Weights of a small mixture-of-experts language model, trained from scratch on English Wikipedia.
Experts: 16 experts in each of 13 layers, 128 SwiGLU neurons an expert, 2 picks a token, a softmax router.
Below are experts of layer 8 (counted from 0) of a mixture-of-experts language model. Rows are named router (the router's row for the expert), gate (a neuron's input weights, with its number), up (a neuron's input weights, with its number) and show model dimensions 256-383. Each number is 500 + 50 x the weight over its row's rms, rounded and kept within 0 to 999. Numbers have three digits each.
Before each expert's rows: "gets" lists some tokens that make up at least twice as much of what it gets as of all text. This comes from a sample of Wikipedia text that the model never trained on. Tokens count by the router's weight.

# expert 6
gets: "2", "0", "1", "3", "4", "5"
router:480519597460494496531457420440545473514436482462447492438572462490531456507485484498447581476474498421453438438447473432541487433499563515466488546406505542426522554472517419408437364375569501454451574532516549453521594428438532533459470469518478522427525426565429484473461565557505414526439531503394452631461521559444536457583564431528466549471532547538448553536522549521512459480586
gate0:485514461559453571504473461495536436390591520497454489537542467431534505493471513567442516486498491519489545544580419543467511440536465481410542596578599539454490493485477405482442538496557533528564557515575468488543498530473498521480545512444526483547499455574561446546468487599517532488480494620510541584431463575456507500601527508488534403396376555467546444500488494450521538518465
up0:481481537467509479418468514557488462442564498396514395401537444545552429446591442499588434544474574483436453489532522446485442487509497484527619492465500526507488540503501458555525534589545512452393473528522417491520558569544396462500496553527502545484509477378402587454474557487617430479466515480421531480517524493489554521391467579512535506557511477509479509489515448567499532602474
gate1:467502575461497446503482501560437487531530510469566465588439450445501497529478503540508451543469521552528523522502539390394378458461514429421556475501561532523475539445500408554405490590518471535526514530446483521458551545521484490478482556493565506556479449526554437462425369557498471488549511472462456528422490536513494541558448511568484496474434485482429445523530437414497490469474
up1:508549527557451504449546515495478469516632510581579560573606464482467485456444554552498558422412550511575507487509470520500526579532500505450565560435563444515501532411556428491409340458530449413484490486378511480486544435501522418439515500526515536415506438458521475462453499482527533527499491438449445503452565514421457453486503468518609506447486503528627563509441533542584536557519
gate2:393528500425527497539443510609474440442441548488552504469530468419539466475555443483551455515517482437478501460497517526486517470514559480498451629441481521510510458568481556426516485451549404522482537437559415499484543533486437529481484508480362553542416521443571518484468472498449424510601501552447530550469559514460475508460504462569591408422454486481518557526528539525545592560561
up2:486513390440476539507459493504545514505522466536503455481494547537475543465564529453492538417541442485550508401463489470537545526510486457425470357529483510462554503527471463468414457563531487453524527449474558562496574449480550542509477489523517429488464522427452398543448491507502428448503496526567442497435445608518472463480488575507629576481502440522468537467446576462478514534558
gate3:492455587555540492460607436531521466518507467465476520473430453536546532426521475379526425427592517430481410443540530541478521525533497383402539477501486506491546522477368459440482456415503444460493454456495490519428435562496543469480586505475481434514582522527444469505509478540545369476476453505549510509468532598516462623478562635536567443516488496506522488529513505546478492423501
up3:477589522502430492537563478502456463510469546455554457521426466539510478441408548423452498524442543485535506461549418524517536545542492597442539453489510500455509446550393548557560486462454487495567477496471574401535549520533463535571455502524351419518454540526522645417473396475538414465432529425525655534527475571516567454526468536506455569516453519523473481514457460550534482492563
gate4:461540515435515523550514516619524495499550440464469505590588503493526486529520557545441528389527439595543505508587442526590455415606505583559467547516526499482547557571570480442558520528533554468477532468492475507510549501440564508505484497535578577588527448529452472495497430570441498516441513443424417547560480510445436534437420573606528491544448491503473546450501470592524505502554
up4:430364512430464466484541504474446552548478374530478469518558579433432465434529482427444421499550482522402569448502514556441475475450488544481487501483489519504493516501541512496479493535579482468517515563520515542432533505509512517449509445550522454479506564426498566393481551499477457560487452547464523514345466538491564518507516463494489472506487516520585541555420317504511516502397
gate5:437503548460573422469562532528464460439517548564488498472506506599543542538425454497569554427493530520548469457506557402471563539469429569573501561475567533501554514479458505504520459586491544493574557415423558434567591524503520436603518526415559472496500459557475489539496473517355496473487606434565496531444525428510483452466437505508405500578523492524520458557520516422378592538547
up5:501644520478409493565442461490423509493579479583466472584525466494565539567453541613426540552464450475563479558547523547471497549525518484456540447468505512438399518529453425461477416491540502421492581540508537458455574544561479495462575450559493455480511526468526523509470491466488509576470558415537601438520478510485454556548425449432553502472482527481514498485581445621490526416517
gate6:485359398459517523461447477483478558424414642558483459508491403523460473500555516533432385444452430445513529555575487508562488545552503508473501560443495490559569458539539481453461408459539523407615460573532535463449455521532523449589485496505543552432508499561515502464478432541514491469460529485560461482549524457464423508494517422537515436455505578509373513528534499481486435522463
up6:482516487501520485570510429540411511560458488501552476580550536498467551559580459370503450530542498519418472461494457577588477436507561469536591492475482491526532486424533447512522545574588536535473561520550494420476505520578486455541438488450491523593515549439466444539476477333503522533443542483506437450461385557576575502515490546569546512471438560521503502459538521401511515516498
gate7:553467478483491447517490464550325517564368463484529545565535505414564490464533487538445519487434537570483440509491442569512428494637466600514500535406464545503421526530599481473549493512474488465537506509542502500473445450543511585446490503423556400517372525455591508567589439461527486482532548521410437515564467465550541500425497465557481457425484430531572485515509537475496580451482
up7:507499486599529499560413443538523554463534404565518446524485597443480545483468509557541509496421574513671509471517452461529467461389623545433459465562510489594457459433495582510446516499484440486481472462490446565429525482551517477524573445342408538546462465471408468542492472394493492487479470499466425491572499415508460508444510559478479603573503509471505493455444520588469468457514

# expert 5
gets: "\n", "\n\n", "| ", "- ", "==", "==="
router:415582523495473479406555456486534538526561440529433502448469494491492492451524593516494494428513417469557448592552485507512415489526437485448461618512415439417584468550472532545441440468607487567469552509531452555587492521522505508600607592503464476465483460459495515528545550478620528559541492484533510476534559584447558442574539529514427529499497504430463426485457577570504500597556
gate0:572564581495538475433436419544385613486525505494509493496481479430450520448563481492537553480471439565554544445613455522518497501472510491484519477418448505556514567457526502497441524567557510549537574534426446504466466523546537547477444477470447486500496595469492506601531407476409466526514518491446420502494578491519407517548465562594349543572484518508527517427530524522507491490486
up0:503535430457464509468473531562498457461482475504559485505624472472516577429444557453401489548498558538394469488586480425582468512539509575374504521634493397585497510478487534516547551578463428517538475570442462407603527530573472545543592483512537587433525545551430389551415475467553562487523537438543527517536491535427567419592528515489473474496487575566511459540496442543452533493438
gate1:442409488433415508515561473530522548487464497437551456473522447481562495623566488464529531407434548491523491464522536473419448564438523412474474492536525541645534524445502487542573452548457572554523529527580457516424529449558602560480522602528517494555523581401551446563407527495509467487538491510451557489410516500529472507558436491544461417451475418454510427492539462447510485571397
up1:431477484464495544539504433457476551592540529457430526599442555480448457464473533462533491521527464493519518484540537543465482518503451453491490489519433449528496506412426533542512486515512427468504518635510505500569558533379489411479476507467313482409486374553514465419479410565442589515509564519588562529560534340603532570607516490424472494563583562530503541516423472398447486489548
gate2:535520455478524506578498541489474455442549478445555434431512380414510481494441502486440492517515525536570519564486494405613485584505541520509583469541514536464473537558517576442361588601501575435504546392490487529532478515533507501511566493527493419576537490523536541473519471534489492573527463528511507575483604563538528472484475606513402491539474465513594588512547496488471479448470
up2:521476490461557460464511496498459495359448522551579507524489447501427513579508461511506470434383474416576481511559477459509535469549419437540485461471451461472446618389518554512394440479468505481512491461492533546500514544519472477499504507537442459457446516522570533539593480459464456590493584408477484650607548581453505543556500550491439489588473507452501433442441500500486477486507
gate3:499514456520574550456554505472428480546477546628505540588547518514569403591544524532461444491532514552539507513527511449440407506439476440590508553466471496458356508443485506533490582420465422535537561495506490547529563476515533447404476531433463547450490477474541481539454522483500505437577586412519499577479503552576452524483542434566595503511560512548516534508573500526504483494446
up3:467519437577470546562518498518515507571501486524458553458456507431517461432548572519508520409512480435538503556459534532527537487558454461403512538522517519472547424459385487556524509472546523541435576501458578354483557540405543571481503447528540498505479571469630492460448590512532495434523483449491607528447481539497473495440506461458455424434493358483536537479404468526470551476438
gate4:470492509458578661388503529468523591431479513544449409464472481503563484466498536510524539515495562565533531661542518497483485509436432434471539485496397512403566608544567453513496500384466442530606535564524458519535477456511559498507476536559432490464474431500468509498383485583492507563545512482569468520533455482506573472504511586466491579600542392584503470451580479471425545510472
up4:476468454542532450486485525419392457590487463527449461530422493550536546577419509441531440490440462521468438474479555528526616504482589595537450465503533517520539559500560381489457476526455505488515514491459569461526519517424487539547528509451449579488469460501513434488498459464510484500415506524516463516497510624580572476474438522566479451537519485428463381461464547588475454541635
gate5:429517432437533515461552504524563456550400480437515442418527499455523457560497546450390503463491498462494494442528563513423426542532562462481526516546560551447468497430592543504541448528481481484473475522557502548458562522645482582490515498468503443598483429455462484522555418513443552445469512412582587542548472547611536525530537535442444596530469432505533509480572507560554497498494
up5:528513575389506552624525622437489493537596516447435594591520495404536598541606470477486455578448525505501554494480510492485431545519504436461558508491520603438604550542399569573476472480520501494525495463565517530491499513463496444504533548507473569511407539433596468538520511476591536568508501462538395454521495577458550457510451535489486522509446550495468566562496452545623580503534
gate6:525482390468486490470530528509628479479483487420514466446639446579481546530510417477504504460518482506508499619495451565431511560468460537440505584465522616446498486523464469417562573505447548492483577487443446517588453634486403456397537514460410503608498544627475505524576545386479483423546393510427440481499481504481515489506506547641531436504428452556497498526465494482485514506473
up6:483430570502495409484503519589458548489499530525609493481585420521413480505499482456558546494511617527478454543568452485546522501605452495542436462501635468568466657564437496611479506518462418545513521469521539497475498512427529451449480556535425491501503548518534436578415558563480455534494486514459580475498556558496540485570429469608469522519458491567497436396461567504459481484488
gate7:436577485597540518522514425490565452515507561517573418518453558591445531510514552473524545498465425411522516470434571456479442578423478659447597548486524502490605450471400473576491470544551463523519429516443491423498498611480518493446609505489507434496440511528442536518583435419459547533507443497553478565531531597514480441426583484484488570432477392481539448585625512508559434528473
up7:544463602559484410464556468417526461534479457485552414459494518532423492460500488568440466421524557547594502457545478568480514421513488579525547494499566562488476499546538512424488383607561480474423593500431549445548569523591548582562508499454460503575401404513533450492489574538476473501530496519509519509402556383554536458550518563484552544402502394483534445496514425522490500484452

# expert 10
gets: "\n\n", "1", "2", ", ", ".", " in "
router:547486643567447415525492549448422510487515442471605515493435571459530462459545425545527541532494540531478439465524480562553404504467486430515520512518580520508487504572494488515466517504470489511621484525502456581450529577547470459556536557520595465551453407553607518465447514526412481603520510476539444551476522394583529557545460469534541536569461494607457434382469497447527544515532
gate0:525587563493571463544542581449408426506463446543429543498579500525516456480529558526497459410438508493497461493509617355461370401473436569536488541459406529506583496538480428511524484387440483492530516436567447486548541449567436510493497517459458447491491433536541604494381516512515440513533579603471481473549524480547445488511521515478494585498436420473517441496454515521443476486450
up0:499528566531569485396502556494469575450574432555407506499481574528461463432400492529519561411485565577459460452599565427529427517542519496590439484512390521593546542491652460479469428533550488434503398463533571497425534517549431563461439507491529452512604543564513511456483531502457435423560521522561615594521461519573543485592496460494528579438445521488506516425561518570521495435526
gate1:505502558422472511486534500425516458526530529498446462508493548421513557530417467422563486463512562467468501566453557425452564522522483490494460499476483547550540412341457548454479467530380468503572506441607554544523456489504454501499507393493486551470519519530457528532428517364507685488467514437487513507520481491465577520566497503535511458510552520551489490544562467564449546578457
up1:544505540435465491451505420533544578512536604430504462503437526524413491536457498569489561434581545581562469515564586454599535458489526561458501485484602519463429475434440458488449514499476505527450581511482495467529567407432517523491510440524538478465487535519510488464551539479439540530424529555561533487539454467557541500451536577485463498563541557510489529466485492530516583557448
gate2:470485545466521558528447601480561435550520497512422550439521499518557460487485571441546488597480510424548501527586579484475518572508486408640510403526541573440588600543547436450432497443568458364506531541555427572527412593392484550542530471499447488500451401471419495495522547484494423497473490538505532561450486514598585544489474492437553548532546494559522431575524436538536547538546
up2:584494459515452470469402478461570498531487501594460514514479512561497545452610448533429494398555503512550585566429516519480505482401496477546530505544416496461449513423440530520525550561459512467480535421480509600446546558540524494533448419410506503547442547529453540427409519549463497484490552517501482500470485442508497427451474475534472518514506477424548464603516678579550580514540
gate3:474492481439484458426459542492529538583560468526446460551411488537420500449558393477555370534496486491519432548619492520534469423674560537529472499587481427551438562567570566512379498557536518484538576481457460417524507544537523500571560488478446582447469351622508551540485505556552535470512499452477520457542601502446532580553569474595417422493432491610554438449425519515502506463482
up3:483440521536487443463518505477510507591520552592446452449424422479555468530528425437492467499467459568458544566503445469471421505543481478492573478517442527498453450453451454541480606481504377563499580479543447533548473540469441554545485568494554479446510465579418516595435556513477535424563498520523528555397509490494540573519565516615410505507586500547586467559589441529485544503528
gate4:544485450443491467544493564485487463554635572493458520556495425449587484451563497547497520473534521577477547625548439412497401491553511535514536503441524482542517440502508414466531443498415484470492537508560474461542495546556543474398385560498510451444547584523494535451518481520506603526450475462560500550384474591490493494528547453479484428529502561530499547472509505493613379448524
up4:539456558543493527476552440475533543545504512450421562479522473561495444445453490536412589414482497546551547542558468462513463460554547516426564466490559492600493547509531624594540535513517452516567497385546555403536515541480463512498521562438458564530496417441599396574444460573548514510487525558465501451554648522562469467495581501492460535572585484480511623566517563489460377506461
gate5:505511508442474651467541527450479476556490516518524434565444466557474518518473507556400459546507523514427477438523520486543475528431487523464475489375445427531451536428531443608529315532419486543485515476555462538631464509440400453430541523529427547592557559533516449477577470435506593507509434407452642495483582488548484515562457519519569443487535457462490458526455459488480471540488
up5:435479460534551445489575546454549501534510525486483544445534528523498472562525529419537445382510523525460526443651492448503464612500568415512571444437499512448426550520522567478466521463503442452454436541509482537506520544458458466519518437475528494568483504422513507501486591432472447480534446498456542482439536515507520488530486512523452454476449558532455452415517481457429512467469
gate6:452513581548413525503460500421464494480561473498549498466484498502476503529520533540469474582525566473503551539514457538424424475541538460495594522524501497430516556526459517541527427455488504542557478554553482417459556442469489436477600517454496442515527450555577505488500499432517494540516450536506498401511512445464397471427446490523452536432464522419513493509526510519468648498457
up6:487497456511408519538532492513392499527433529465478644457501517495535450498567541564517419444581466505452497574455478461518504532467581562594484579503543567469555487452494464507510466543630508521507482624479375541406485554446546512446489498439457515419490518507509542501462553521457506431511462497476498518567434524430531497485454475535555524480647494405475492468566551508473468469517
gate7:474524419517550519483426492483546530434502466490464475521501574534481546504461511442547540612476495498480529454584533547471462561571506451422498560506530524534469496614460456446484516604413446503577593519458572398499582587375524591476520466347516510465550515473525513556506426612541603545508465435502451502423628553513523534555534494495474542461388426420539568447587530507496537510513
up7:613495496488553445551604513483514516538463474500494434573604419472467602498452499470500519419506558466608497437500612476479563539477575563557537472432537512509539486641446511548532446585574497447504477457433521509532547447521552528488545500539499456597630389503478638455530572487501558466393418521513476360536516445468541470532432530485504471591476483588456553493475564557561525477463

# expert 14
gets: ".", ",", " |", " and", ";", ", and"
router:526390445504494566505567664527508507411498551508520438495530542478504517569576428573418547533500469483565437511550458472512493549562493522453373486496538463511479491440474548483570525537392416459558515471486488563494451505498513521494613456450521556566472496641443582439483430420540505464492450459533483612464417522427446531437445575516558426484414486495546435479525528475421566504367
gate0:566555497556575497458367467546459561584575455577541508519561507428470490553496458443409501447459461518534524508601483481549577514511448522458455480520554465553464564454432470457496562511571481569542593409564548533450519530480453541530482508494490468506488411489549363554533420500508481479471640574502478589469397417439501550539502622445518509486539502486485447538496490539461503556440
up0:480453457515528580584433477448556529431435506583482456580538510562641460494608418508522544571451579488453548519453536585425489493616567526500563470516580507563517455528568535573485557509494522520495496492483467522381468532469572520466495450488483569512606544582493550588504633580451461542539422488538471583531502523542530536488541510447517543548559434472466543467518391431648560475557
gate1:534451621451507462528533515489519514513510480502507521502539472548413436505488488548514558501434474464492546539520509501537445563505487509430606506451569544512399556571496584541580475439509529507552518506587529493473534574594474484480526536526442564432428494532454538558561504469485498478396458465499479492429464465421424454434489452521597582592449514465491467572508510463531547504404
up1:515436505362477518513458543427611474462531546573499574490491527419451561446560523567470548512572454568644469545424501380480516502570511486498483534438458461601539514430490553540530556528472490457491616494486561599422519419517516504531448437537517462507484546379494487476373504511551449441466526487538494477462492526434494488540577544389581430462530538537548458404554513323491523503570
gate2:463461515566517449510573452519540474466531496458473495482561544515422424526508501562482592553501503561585463514534427417532498589510451514542534554457538593582476552509529452506530448538523536500363620464549537524491536452514511453502454547463579481579385495426454459504501486531488511595478581521513457555465411540467483448503463567562437535542397487522521484561530481558495455496554
up2:523570565626497617506548490521466485515472480529516471518488503499490567453527523540422637480498539545473431475603445444468470525498579469592406530417475500557455413623536515475489491435500559508563489490500550518546465450522552516481439474534554383492466597353536499530535476519531509519483503498448399543516541463443451505469482504568460564447492451488500456567504563484482563483547
gate3:521540495497527498440504537482553488445580533540467625483502476475594473544545466442540453489582416439455487539557573493475465415508545464517510520495504528526505535479401488479532458558490462568461535495579461539473493476414513554487589430466572534499409529512575510591492496433464506584469548566474444495435467447555440557459483536484584507503488485499482431522436516584469526470423
up3:501496508468607469541488493530467491525491491498401458454621542506528498486478521396505554512505534482564485533516464439513500511536501569407462526464465467488448479573408506524441540488540449480662545367544432460530468510458504509428546460413604487444481441520444494506511458552505496414391568506503515436377428606680532517451506472485503511570474547428480500422504308426555429469477
gate4:435551463461500490582436500600479489524474526553453584484560492541421545432597518457482502578500583469481523471530512678550523487454499462471579553428563492436426492499377508514502533421512577455631474533590474523541446442552501529554526407480397537568462491406537545509482446521525454444479458507581523535560491595526453516560470395477541561568487524419470554448583499450573477526475
up4:629494525567482552551533525384466539518558369455516486481390456540515464485572574500531498467457522504568506484487481500487503508505454499556534538474503531453610500511508471462349483432544543550465532494540474536459548521507463609501561581488499538404376505589503424520552506532507518529549571482540497534543365446495514492442491534415454584555488516516455540462529506414564494504567
gate5:518560520546439426545506504483478531514434515546499519528499514487579441573447465516422348580570496480501506485478490528543436506562462420456517488473539496434543482531515539494521444510485484452474506465526435447484451482507527496540567476495471499473500531482562551539531470520427456505553448582552497525469528557488545569468477462514477463518486529426467511504481498536463500421503
up5:489458506561382550579467500457548625550526586414518481488481441509471469464475491475434521488531524535576462449542526411575525526487471498525390476601462440514523524398503541526514487400573558534548592518542587528498533502489571531496514507540454511471581508543561508593492477470509473472592429534432547443485553502564426534493486521541503501492492457520457480444470500501539459452510
gate6:439504590492482545471434540463405424483426462410434537555560512427465534506547427547384557562501524516517400558534568463463493473500447429517628410435454499558522505418417482509525461485460631498515519456466559457468603501492438468536547579455534487401511482512484534453451587598575579515540417519550354486492390484553468511487430493560565465596480473499408500568513425552497476572486
up6:480544510427477469416535527499589326524476383494492579495506500490546491544535521485461464525491447501522419595547565533436490516438522458489566474430618475519582470565485494503418462437530459414569520529543540516465524427528504464484430503509564452522417464518515454523500465504505424507559575476402500534492523497471499551490524418451511531546472443488614492535533454519533488547469
gate7:523462486474411462481472448513517567503380545505477529483592536606549418542447513466580545477613437525451544545496623501503557473485465450538492552429538463451526380471478502481524493473508587476462419522511504564510577510452500516504533432434552512604553441553439485510543447473545556548480519542454486464516423473574517502519590559500446524519505494459456461495399353470525494480406
up7:440497507417471446451527476562475477448420431429544492473611496534434509491476532555600407491500473574477433504500434459473581510437473500544458500456479476531526501519527508496531458564445491393488498554420496484555443478469528462517432509507525548541434635430501509384444522466612489523544507444462521490531549518531496422462633510485476636535479449476465541460531457540526502543536

# expert 2
gets: " | ", " ", "; ", ") | ", " (", ": "
router:550488485521556447502494496529544537417464534451474551468523490561500504471420481461503399471466456575532503441553424464528480470574469376458496570509481601469468461510533456438503453539499469484465421485534563432466423468499453489473570579567539570495500460436478443501432462529482421527471545521430450515430491429455546597453486496501566506518453473564507505441454498586502496592471
gate0:532555543476444536476494403476425433539532507551426492460501548541392552479476503555504464522496506589499586610491452476536520527506557423567510502518467487556510625513520543554534368446462524433512491415544584452520443548541555513475561484403459442551451588548463544672472505603465531526542458378561487626491454484548512553493427504462539555514522474517494459494556597472476553482338
up0:477442471447494531606432572491457476426461525505556481488461495522464496497570486464513503494545437570485486423478485498525447519459488530551445444514551502502510441573594536479572481451503490532482562473440488500560460490509511439506545473589531564463564535496525498444528429372591451511436564475570510416474496559559515542462560542417460590506442556507453601545436534430544534442465
gate1:509587592531526519442612508484453497495604508441438455491503425464484409514484522504449545471496433526482590430538468407470468489478484512451500487529485466436494512392442515526484513497487535502481418457473501486477453473402496519510441627422513542425533526523534455489417548447454410524471569582520467539445409468431508490392500473571502518597416540519500420611548503486340515486481
up1:457493511431430588513547456427429566492425526425501411490482534539390494460535446522508510540502502629570450521436503530536371536526488587597542485393526462508538426495492539429467579453542524517542550508536514588472493535521501522445559503485401435497456511410423427476440506499537603452481487424553482512510552534541416517462525504451536532427503494483489589495515476488543516509530
gate2:496429519443481576491532595465436546548590505510422530493454561472449524487547558418511474584561498494499432498550435554512555460444510551511500489473495437547530532546506451499631466526502454515509473514438553574535399476489547440449628424534431434502548543528556539457520568562538556411526574424441489514538469511504452512369480500591529491492404488527521485438538473579524494461505
up2:548488467549534555513556557498519505494495452534482534398495447545450559474425505438523489509501532498509522545432519458580516531506443424501536580422529469483446479409539448521500522467494570484471569490435491511562543606526518469539562501549521589487500483454461513482472542533486466479484507556525508447568504395452509464414529486542407598430536509545505507424570553580545540536499
gate3:516509460471446379450543437493496518522556524515466458460512537550510548446519435595476520539504427576545474577505516386533411482531548498600510539475571507482565459470486519370413472501540443431491499525481476538506456533476444485572486470454509529480492537472513486472516469564534509478509551479538530561436461430486521437395527510520359441460402492408473463423521483483546414565447
up3:527525564477646455544532449444479542570588490488504467475468533482396559514478527511551510436448469528462476583543564477471486424542472424555407472537490693562522538464386445507523559483437513497520475484505486496571450381449489486595627455499537513560495521514528488536589541506487465570575456494499498484471486454524609399593465507410524458555478395528503454525520564451564533526476
gate4:610504420435520521401535495497418621485442474548474500508486532430459552523492367415484486522455433560480551533474436499402462512440510514468506592610469420443565481537526512524556516519420550487470481460586491432510492496503459468563547597518525467544601512508457433465503447358502448509504577545519505519366544524516499570446512504535494475531501522533526519486471496571466417494458
up4:465489547533542508508627477471403499577568460488409489494493454466577526503497488464499504497489554528452537430484470549542506477500445532561490476592527468463450564395513489506475439417445473472552464455471526471457442537542423558427446463473533449481465478478458458473642451447497594487436509599605418620431483458528429556464580427526384483504540553404542557624479535529499433471534
gate5:465508519477596492518591533527476493508517475542473437475425562400560474557528536422509433418502470549554583571495499635526578524528426457473544467461440519488514443466484479538491513394381496498576497495507471443512460379507505500528560533494483480492535513505564499447523425558545478537534460459396515446457488476481462523551489515573496479589484491433524470431469454447504428534473
up5:563402558597510501539426516560544551508545504572558531596493525520535460511457490561458480455614496451574589508486566464515541550487546504550425491515467575520476580468499574453491612534514490495479460572425556473566444608475412513505458442453377426462519520534517576499607514540502541441456571579460459585513569492435474494470520508403451443611536507505545490466496536445556514475410
gate6:557524552457470465489486484470414569462440541462481555452552466466458539412353490495504452465553484497516514391443458525484533486488481416382473426573550591509535543483690560553453442527460421546342520496486528462457550543458516512491452546394587514451564442535544521486487417529529534476453386510549510510468453510453466535476497496515618527564429460420539493515513533539474487541538
up6:539548506621484500449558479552483418493532496572399430465472599482413538531431524570541471559473579515508548460574513551486446495509409485469520463517460495514511502505511550518561584520500595478535548358447516618489524366551427548499537520465482540586449518505403479529566498422549509619574508542495512521535417507453514487499513582538516502480520571458509520447501519503589490583573
gate7:496553574541435561493568461469492444429488474555503527498532525460464510553501436517499511572486503513520595589485518446490494554502470410443616510455486515542471525441603579430499463519434481483506493483541433600443536495581510397374521452512518402440513474540524634532615461539627462528441458484449502647491499433528503519462511515532382530541506546464531520469469518551527429516430
up7:480514457527526566524465588472527597508526529432544473492505386571530588503540489508520411520541500464606494548577517466451514527444418509513526450482501531465550452463478438429594532480529546559429532351514626493540552535551427509514518464543513558542445572456567544481405556481454397549471584633455528495508447485532434440492495473434539535553425557494494477606503430537578512473486

# expert 15
gets: " | ", "–", " |", ".", "| ", ", "
router:463510441520466458524444551498459506489544464543415521460497505434569473554468495570513430412470443471555439498459525576587603421486461510493491517633542489475404487498522436497497483467562546380530508578501468525493463506576482468403599444433463464492455489443452468558512510447412414456466469527578461436540513422469505388472494467477502361544501503479479480575465390541513533523432
gate0:475502425448517479501504603512458425483532444531498551482482576470463494513508540482449534402453412532516487565441594570533438495511425490541581449518469449518457544456526455496552531474504546485507461451500462476474538487559474528598506500441521542461552465541411458528526439491542530490493536544545487561513538528449488544488584541535497507516458525535505461570479513474516572544455
up0:561507572512494474402553496547498582464490529589530500422433532492537608506468503487459612434422427506528505531464570500583417416463422511507506474415524520562522484532384532501414488448602529511453460537549463516513538561517526476563476527584520499595521534474525527565486577535580472497542467534443462471513554558506533462469493452496500570461440415544466399424549548555412513508485
gate1:647437460555527483544496470470504540498562524544494486500560571469456589481523516486528504509525519616413519521516478424582486412498607611442599530409585557527490489370503517466449469416514556452535477479482459599528515444449467545542532539630495470428455476434469540464417476432597464420489459605463398606575532515527571461485468479572541489586423496499433500538523437466471470422444
up1:581554447436549439439454607432435461472509476457572485434508491487565485506403469423427536622540411400578576499540475452540480484433529543462473437460459510519547544454450515451540478545439403470587457470446481486371450489485502448503541473489506495580404588463518509508635443500566489564517549441534553417490492524486431439537550535480517529426523574577650470568476530617534580476529
gate2:457525449412453468564523533552535406548511477431517491498462463528387522572503529557515479582493493579535494562598554468504508485526497479540514522508523508480476476567386408504556517504506535467456474500515468501480551415422422499420501601533443441501385473396558463583484509593533476481523529585425506497505588465571396428440588487538443494475455439422469470462499465496630526513489
up2:481523447551473521519549513499504480454482522500526513503475584560389347416558458517539636472507409468484522466491485426439477502437533481489497541539449502480490502456532445494485493512540477489616529585523553481545531489491537415581420484434477504485411457448551623526525523576517542513496460539535546419495582543474510529517517510595410498446518528468577502502468522473465438445497
gate3:559488527496517476437541530542521509541531610547579536455612520421510505433479534611413406451516409407562526517550496451480484421532522520527451456503566485481402414475399547439424565508503566487450489544526410536534511547602538473500467551460527462513461487525530503491548454520551543546588454523520576443427550448561355510481479486531606418521398487567495503512525557490454538519466
up3:517474531547489506504546620523540564508409457489468473422419430538450489541544497471513393524577583452477539526449516529545486463494527484535494554538476604505542503523556447505481449565497608426591525510478570470520491476496467466532547571443464509485476465496490430548531578530439490438458539517426456520542458444439601521497451494438492481473423501454572451591456516516581465526558
gate4:468544485464481491451522449527493514419536536461554492577552511506484487571526601573475476476476475506504538578591414508535504484598591542504465479494544454397531514598544509425455488494529471485514512454557452530545502570479428403490457499533481453470469567555472423608537510555358493437503443542554501627567458571415567441491478470522518557549576414534519485496458569500417503498468
up4:527506537548495490517480457435568492625524453460420514436525467487517402437505547493453470460562533493444479482487443502437572471376505384437468508526511557487616516480461679554507466497513521449505493558569495494554518459490496557449423516476426487501505473514500469565364522484477414531549541469517535428574512425428488464560510604553560447477473564491571504526544478489539486498415
gate5:470487477473478500517508449445521555500489460506450446537518556454515581564485444498536506434518572403540432516472467479545470534385580501487456556437450512384469484512534438476607536502502610545458463435457505460465497412370463565522543487437489400495568519507474540482527489569411420486552455529435531529590430472553526455514456483422489515462466559515534545466470507549518456459492
up5:515423548559540445587446456571496454457543514475474474495439542507509503624471483563540505531488527498526585475471505404557535575487547499364497493468556518548550491447567502559573468446430557524524359515525546522435494382503489432498471534513493526453571534429530559482499608440540550456490523423398411615554520550565517470479510463433510652429525444535560528578457541482465540524473
gate6:559495520511515509493522510495558470442499413522545441557453545470521528436486622367499609565517503630450504475541471387565412541600452446501494510488457547448455450490473549481492524468561565484512462444419576521478502555482581440495560534492415500490544498535457518550458512456519484575448514448518540435598534459433449556503471578517588508588564469607488524513474444534492459542479
up6:512496559658540563529449513516461546516508387451451428403514443489516569444504526462517531496492506496458538520503555538455431552486499540426464518470561497549379589464498553363550444542568479482492518541596484477543446425522551428517497523524480503570424544586470547425564528459489456486489524508409442588518504435457511578447563453538501412510479462521545418406511530475462431539486
gate7:504507525415495559421441503459501454508509571488569454536451487487518514387556427521510452496394551494514508560546545492564504461464443578378468458502543505528468447476475477483551510552458478566586452513472512450565572569579442560489415457479520467524504500461474456569550439557391534556475564471585512551600498477477506495497510522493485461484563512497487468577438484444465463437487
up7:507488517582526512524460387489483573584512486502518505583560453513523499487486472522569525520519502528498539467426501510494460425469522488552520468491521496381457563492544493513488468556501375435473465460511507446585570543461480563495415490623549465510604477418546447485545481484539536488429568435490528464597508501441576440458449530461487413481595519465498506440475415482443519549569